Weights of a small mixture-of-experts language model, trained from scratch on English Wikipedia: 80 experts in each of 12 layers, 2 picks a token.
Below are experts of layer 2 (counted from 0) of a mixture-of-experts language model. Rows are named router (the router's row for the expert), up (a neuron's input weights, with its number), down (a neuron's output weights, with its number) and show model dimensions 0-127. Each number is 500 + 25 x the weight over its row's rms, rounded and kept within 0 to 999. Numbers have three digits each.
Before each expert's rows: a language model's description of what the expert responds to; "comes before" lists some tokens at least twice as common just after its tokens as in all text. This comes from a sample of Wikipedia text that the model never trained on. Tokens count by the router's weight.

# expert 7
What it handles: Content-word stems after to, the, a that take a suffix next, such as accomplish(ments), suppress(ing), support, project, investigate.
comes before: "ed", "ing", "s", "ion", " of", "ly"
router:501473481549537526492501489537509501528472533482516527496489510473512512471481503492508479487510467514494528486498482519472506557491516492521541529528508530492526477496460484452516510439516495523546500504536558472531488498549535521453495467509512516521482555497454490495502523479493462556462500495528516495492492489529505509499489518505456464505450504510508487483506481512468544468503
up7:461516450522557492456474544534454508507483492470506530487501525502490466540495450481563473502498517507516483466532507508518509488494506502489498507524463469552491468488492487498479526512514511477458494508489513478530485544512546509489497481516525495509522514447483497480482509488503541518497537544487506517461483441553525470524501508497482489449503500500523504495483537485503510527527
down7:497502468497474511468517499516458521506508503488489554538509510467445527543491510530526506561459500498512487482515525477506498439455508500494480470466475488487512556478489510506484494509514527497462511492467455508461498473448494506517531505454522485536515490500501534499522492563545505503490501505552492495461497492508552529512543493499518497495476505515514487534525486472463510507498
up8:455505480515470511532457500481491532486499504498486524499487477491494488472554498494497468533506508483467421539493455526513495500472531503507520517496498501511525526495474497480503472491508440478542426559511505475464497510487508447491487527505503498504516511498496491503493498491564489492501459516504515472492491477524488480479538539525500537466462475509500459474500507469488519471457
down8:512551529516525526505499462528524515505450507506473481568537469531456511473525541526535523506537530524527476468477518486446509455492497500541511499545526518487487539503532492460484474515554475502488490526501482477532532506526499510535483533485510493490486505487492501473487465529506525500499450491485498501464485491457511488482486458543482506501496464474480503513502501478538502502491
up9:505521533509545516482538546488516488527463530524517524494448481519468505479496515527556545476526467498497456500517485516492501447522495550513483518496514501478468481496503496499532512518491500484502491563461514451499486500473528510521480491487440505525470487431524500544479490511498537497463484518503487496482520483515490484509528442462485469477495468511500496494508499520512467490528
down9:495503482551458535501454487485462491510488503520519517469479497538479480536544482490534493503477527558481481470504511519516445458513513561495470504487482533504495517482494519492515493541482480494487512523486481496518493508448492520473549491503450521471524504506548480512491493586493522503511512543478484496479535523505488451510473504471486484496496486520514501474521482505471467524501
up10:479501465470503490493511482552494473513522508502510497557477492513507497510490499507534523504531520495517475468513519559507510529533492510476486554536503513481509501454487529475487469510490539545507506517522528499516503528554513505468503545569509512492457466476491505531543493530475489523498493488511475492513506488555527506528506495550503556503492487501442533470499529515481515469513
down10:471511457489532435529535489548465506454500509515522528516493489556485486529531497490524479466493506491461484503488496506501518486497503484502482519462495546476481506475465527494467458483469520526460476470483535494521504493493515525482494489525531516533498490546485517464504535511466487471472490538541475509505563494521526512485468522519507526509536499488512495491528528490455455530487
up11:518506531486518515502492488512455504467494485495491460517506459491477546496521519512506508503483466514471514532495489459528554459562488512535516506536505499485507504505496487509517481532487522539465513492523563474553507540498546500485522518471517510513520477496507504493475504518494447505523498489486514437492469472539485479534496527533504478513482541543523539525475484557499512500522
down11:513470550512487513498529500455489493499530534520499526508489472493516503443517469509457501458526466490530506481504510527510510516476526493501481510495505505463531494536524495488477474500476507509494486494520491512479460501529525550487472495485544528531472471428515485466502460522502532495499539480491516468510525518438507471501453485454529504480537528492483529513517544556505512513511
up12:488470465484504472481461528483478444507528471482509508510460551452519458499536482510497543477499487525479492539482490466500537521458496478525533488469468507503495522497519518486481486460504512512495486464564473467490564545503494495509519515524483478504469463481490472513515489487527468491466502514485497486501489531519435476517513523462485478518463499521473497532496487506485531517485
down12:529514497501505519491527479465515509519510500476468515508477533488478478521513490525534450512537492477477503460476510527512499523502480550519469520489521471508529503504485514500470482528506544486485485536524512505456448485516513483508525501481477530561491499523499502525522488503506501442538463509506457472492492524454515493497519502490492479504492536513489619492514483468505498473520
up13:499515515499528449455488469538501470542507492506520477513470506509461523506509501486541464517506486516496461512526485480449450485494474494494509504489498555476548488487515480507479493483525543530549494473519542533542507475478466528441530539496484488509458504512463472458499495498495475518492496468484493502478499496474479528494471508454482468521473506514533455492484488498502543516518
down13:521501502535524465534465484525507504543507539503466480445482531518468507458502514465547432486516481554540459548472509511502470500501518521471486509505497495491544521520468501501493496525512526505512456492473565508541490486521470526509488522500507461493516514519498466481511549485488521525523563467497496520530508513494506523498508483486485503537534487487466504490503505481493516520516
up14:531465482529500543480534524549493496484498473485499463493481525523478554525475522494478472502510546511567503501512546469502505493467505449538490499499498480504520528540514459497511457448482444533470510543461511487505482524492525516530483479511486514501499552487461536502483508506473520528496493533487449497477525473501491485501505462508487500491516508518501458488525525531477504489498
down14:547506493460499487504474453521442496501541433488489472547531480489514527500474497501513464476536531492522503480491583458514500531502495500529498500515453461498533484510505492507492465482489474451508529502502525515523509508468513507497472482472509500522469493465511482478518513532509488516473492502463462515512493492489539485501529469480471441544505518531480486517504539499476511510519
up15:502544513535485467506454516512506493500508550481511504505450493543522480481494510494481470491550484509524475531513454508528476500526479525443546504546505491495498498471455442476516492502481478512520471504524516480431482527495514521510506441517502475511477550473501486519519505529473488523476473514497463511465485472487491484492493520484492492485496458545478507527532529498507461512502
down15:501525492481472497532495477504480542500505462502499500509475526545504483510515507463521501512499519524449504500565480497445470497504540534495509498514510469503503488487516490476504484501438532521456429516522496482494492500469501486441532521510464484499502515535525484524490443525474498487487483522542504482507481465509497507513495473499471487503547539513507485555533511453515462528516
up16:485469507512523559483512553500518584476482499499544482518560498543513505515521522523507506487520523497466470499484486530503494500467470491529506509504501464523447481484516505499482574516504477503503513507507535499481473512535497484519518495465548510503487525533504495519506506478481533488483523528476491467533493480485542496539493541544491494499523491512494542528495474472521538463496
down16:491480492508504467551508524515482519494508483521518492471523491462505458524489457529500485508488501495463451509526474499467532534491527453487498502466470523482469525486510512496510556505444503474508483473471455467485492482485554498488531545477511507479516496456517537518498478523521476528515498557516487482519514504491546519451516525549486479482516504527525506462492538465504504518480
up17:515501525478498529475507492524526537554490517515524491497482504478516502524500477542509510480536531467519495492523461528423517499525511548502468498448487522515487489509481485494570514503486465534495510478531488511488495490522500553503472490502489517512532511486511474475521482531499549507447518509493452489548507498466500534505517523492549473516482516506472498502481533478487461459536
down17:505470563522483522505461501496525536519466530510504511506469495496482515489521477458500455487484527505500531563502488479480490511536488524464453495525540534503536504482460488519482526548503522511523510498501531442495505457520482468478500480509497506482509470528451489485516473484522477550520511554496514528523484490494451557495520483519546499516490502501459500515469511490495478482503
up18:539461518489512491462534488515508514492454483506499514485500512493534513490492493516544498488521481484504500521533506519482557501480527547462535538546540492458495451487500500522506513522482520551473503508507499491567440496484565504519499509555523508478520460472479486461503508523486493556445480505488516514498496471477507516465492498484506497520528501498483514524481527467506506497480
down18:490494499469471459497533496547537522516496510454481501505410507486508499504506533488488536468479496530491486533512491475523522497524516520461468488523486495476498487509538550554505459482458498482502551454500511478473512492484500460467508500511515463463489472473521522495516514478501548514468526561536522533490484522524498501505499529478496490490515523521514489464506521532492514524517
up19:581491494506520515487477464510511464481463506455515484510505455515574479478503527506512496491509471536480533491513512534492516523497534488461498499460523478462498485474461506519497510498473484489504543543446505523484465509551481543507534512545483501515531495501498493466533505482468485464505524498495519477485520463507472509478470525513459482499550502478515499482540501505496504477505
down19:515483522477482483499551475558504505515507532467500504510539503477496481496532496512478504513534499496551535517521523519458500503478521536473476489467496491459530508495475458509517495468452538487489521476485522496498449459525525523545508516503532489511454524547563529532480484522495519485501536481529485485462525509477503515446473491496468480501506448484501523485514468483481507493501
up20:528474480514468522495461553534484503496485516486489493484522556520523501548513516556501479518488490494480506518526542559520486474505504506493485503524508536500460455551501489481532475503507543535522541500499573529511514498457498495511501510506532521467499521462512509487537487525499521496530499468476529509490510471523519542511537474487510461514480530499504466456490496499490459483487
down20:449471489549519551512483519486501477481500481482491492510483566479485515487511527496505468530468492542527537518470518522532464488533537485479494499540544536491487509475485485513456534528472546525455494503508507513503496473511468540531523460532464524504476485489471520458520483507518478495513496483435512507511517484496508481482489520468513468528519505521476514444478512517509505522502
up21:455452505516503474490510535502459484567479484456506503512492503500540459484511493492490483523518507518504529518540491492526470512517487498459473546487482499515526501503470527483495484471476538519499485487441511489538450518516499496496543503480506536499465533553545489524492499461477521484530519510494490464501524467448516463509527493497532520451449476498493497508481481528492476503515
down21:493503497477585484528521524474481523540505478486497519510491514518543472548475506485457517471511496470502535515532492494512488530539497505542482504504480503515474566486506501503530513478498519515497501487444509436516463483490438499469535458459491505495488536516502458518533486524495510466508475506472488475489527530484515494484516505507459497495508520454524502488544477511479480510510
up22:478476471462488454474557501506534515516529503519510488515471530454476451478514504528519547511477537535506506460477472521514419528495524506510492490516513466474510481486487532497495452514514473518503514518486466482466478498523529492504508493517522479522536494500464524486498511498462520497512504503514518451480465487484524491487509461481451483498505528541474457528475489463511528524524
down22:560511445470479500475518489510529506537491532532492496503492439509515545489530518516495495489514507506494482502472482485513476492465435487506507541519447489533525521513491520512526544497498465540505500529487474500492506513518495534491473528504517464501535468511531491512534498479466537504536526497537524463490482553516475530499506503472474459479527511490508526507540509540521538484534
up23:495482492491532535511504453475479488493503540502529519518508510508466477496460516448494501492505453472487519490492472507487464463475468526504515550519497526454547484430473512519458487496459494507501507455503460501509521539504515470459460505500489518507444519502457509508507492501487447515504458486496500498489513528547493547459498508505485494496489517481529484500493483514481477534455
down23:475522500549523533481507505486486491498456492499478502459499507505517493531479534509534524473480529499502528575507503476515511492509474521534506527484509542503519568475531532481515527531434525517502491525508468523505541487510493490506518520497490487506513497466531491467487486465489497527528538457554546506482502523479475519499503480478465536467524526473472508526532498519529528530516
up24:487463533493486498444512476486415541485487482534501470504497481489506510518505508506466496471471517466457467464498548506474515492484477525535531462473532517478485493478473524488524532456481496510531488487522456515519478497460505506499504528510516513483448484533498510505486523512504507527476513501496520441513483492467525485521492529505446501480450497487494519445492510511526535509526
down24:548528530541477507529501491489521529521483464515482466524483480540457504512544528489490472484483493513504526552511488505487512443509489508507440486507522482486512496473511520511513533515497498492501483481490515517522517510526501493509532521533537495518482476493466485442496472480523462484510473576473533531506508506519511481550507549474527492490532535511496528501492565477494508538513
up25:481472491477508502492506526521504457482501525506488513489463492497510488479474497503500498464485491506450505504478518518532505505553485471546513467552481527459486513502516519451517496490474455475496526516510504435467481529502447482531513463477473465477488493476497504490484459472486504489470489479496510495482482420507518502499494513505486531512434475504491464502476498477470517432525
down25:484525535481564485481484518548488502486488484521520519475494495538482463478503500506483483487504510535503456500465522473505485488459480485519515514502526473485519514469497523533483521521485505460467469526441531527483513509469532553489503519486473488508509498499503522524499445478528515526513505543432450546508473496489481541509487502536509514524509453479528518532473501471517482523520
up26:466523494541510507532508544504525485492498462502532507471514492486509527478488491522478562530529549486532482503539482487467544493535564481513530538496497495524524504507519476499481488498493545465537460482537514506514504514473524496479523492536516468516473537495503482481532498490531509510522508546515483518528515500492518478521526551503485498503467475540510507531501524496487459555551
down26:477550521508496488472528485482532459510511470509517483497526533488522513545491515566470503494539544487495460521484478530416510455519459475499510501531487490452532486501497466507525484497511507522486492488478513512510505507475500466513484514498490482525503512544528488495506480461506509525471512474496507522516473502479527478520549497507489477558513481483447502461542460499501542505492
up27:534459506520486465463458491459468516523530498529512528493470508486455542468473507472500496512491500519498511532473477468528457508487510493505523496463500507497481513498533509515453520470502493502530461511507517510456559504533494505476503489538547526461508478545486526443493474495459544483495512470504494521503496487507501526498467510477499492509517479530513484459562489518494497561520
down27:481508512527553499508510509526521495510473493497496487500509494512484486481493493505463392468501510529496499512487497503456482562502535540521499510530522499546501455433475479460512545520507486487506506503498504473478504489502463445496503505498506469483462500518534465461505504487498502510484504464478471472494518515528462520475522466509517530516489528542503489524522497533493551483497
up28:491519444485483504513470476511494463495506510480500474520477510504501507519495502463485476471526488454504488544484501450468491541490496496467563526548451529481520525510523463543439488478520528502525509522484524467506504483483516504540480497546504514480509515488473518479501519491482505508496498490456510517472437489496470521534494522490499529519467484514468468436498556497488501502484
down28:494502508551535474476477455490523516474466501472516438524532466470480548488517462511495462503495531490499511488476496499489532523522504515485519498485502552480511507525537473504450523488482493525445507553465504516497499489493468527498450480523493457484519532506476507504498491531516560509525541538525503491468513508500500521479515502486476453520516463525479479513523529476465482488514
up29:530511470467491532475485499479488492519535510513522520521498480518535540508506464530492472514464532462484498548511497469473468474482515460532515480511558510526511534520506515472500496509477518481476488471507487521535518505469526481518537512473535502509532497495523561521545503493482492468476530497513469457470514474473455477483541469504519466535496451476507482483491440500499513486523
down29:499492511468495514507497499502535518488500501514523495472505505494528539502454498493465530496503522459485507489490554525503468494543431484490513497476532505509485521554494516479499474484465496487517491482537445530529538505457511483524527478493492485508508525499523476467499475479510506465491526479503441554517559459524472484469506522487525480494500446485493514513488469527476521544546
up30:502530503527487521558486487532494498474504527467524517492510478465489466505508511530482514498461527463519507481519520564522489477509547519516496536474501486518494512539465464493539515494511514517501501518493484524492488512475492532482496536536499489505537512477552473535518465471504527532510495491499506533523546480477514565515525575506517472480523490499448471472499491463479464504495
down30:526468493503500511534477490473514507500485584485525516540480525463522504495483534510495456541503508501507545482503525529537488530536554495541487475484509512491523494497494488545557530498503493543504513510509521497478439453512493499529509501506514508535495477480490497489490502539493532532488469497481488533500544478475540542511508499496486462534486453512467489454478497490510478488474
up31:479502474477531542508465513488502459505541510449541541477495516450490521448541523528513530489522459468479503518487517496497465526486504486483465492541515469506488522509495529495469540501471528491501512476503522485481453514540477471470468481502519507451439505532490514488496526461470479483477462504448514519513486492529495474522478462509466482490507528498510519495464494478495479511504
down31:526487504501555468502496503542471500510559514478465481514524507451496501488554506520468528537468510463493506500509569530498497502493518488501513481459501504497490485498509540530478506507531522512511465507487474530465476495526500506549538491493504495434480504524504544468539467513537545495537481531467528507489507520512524499479500521495461475519517493547491512520523471512529465487500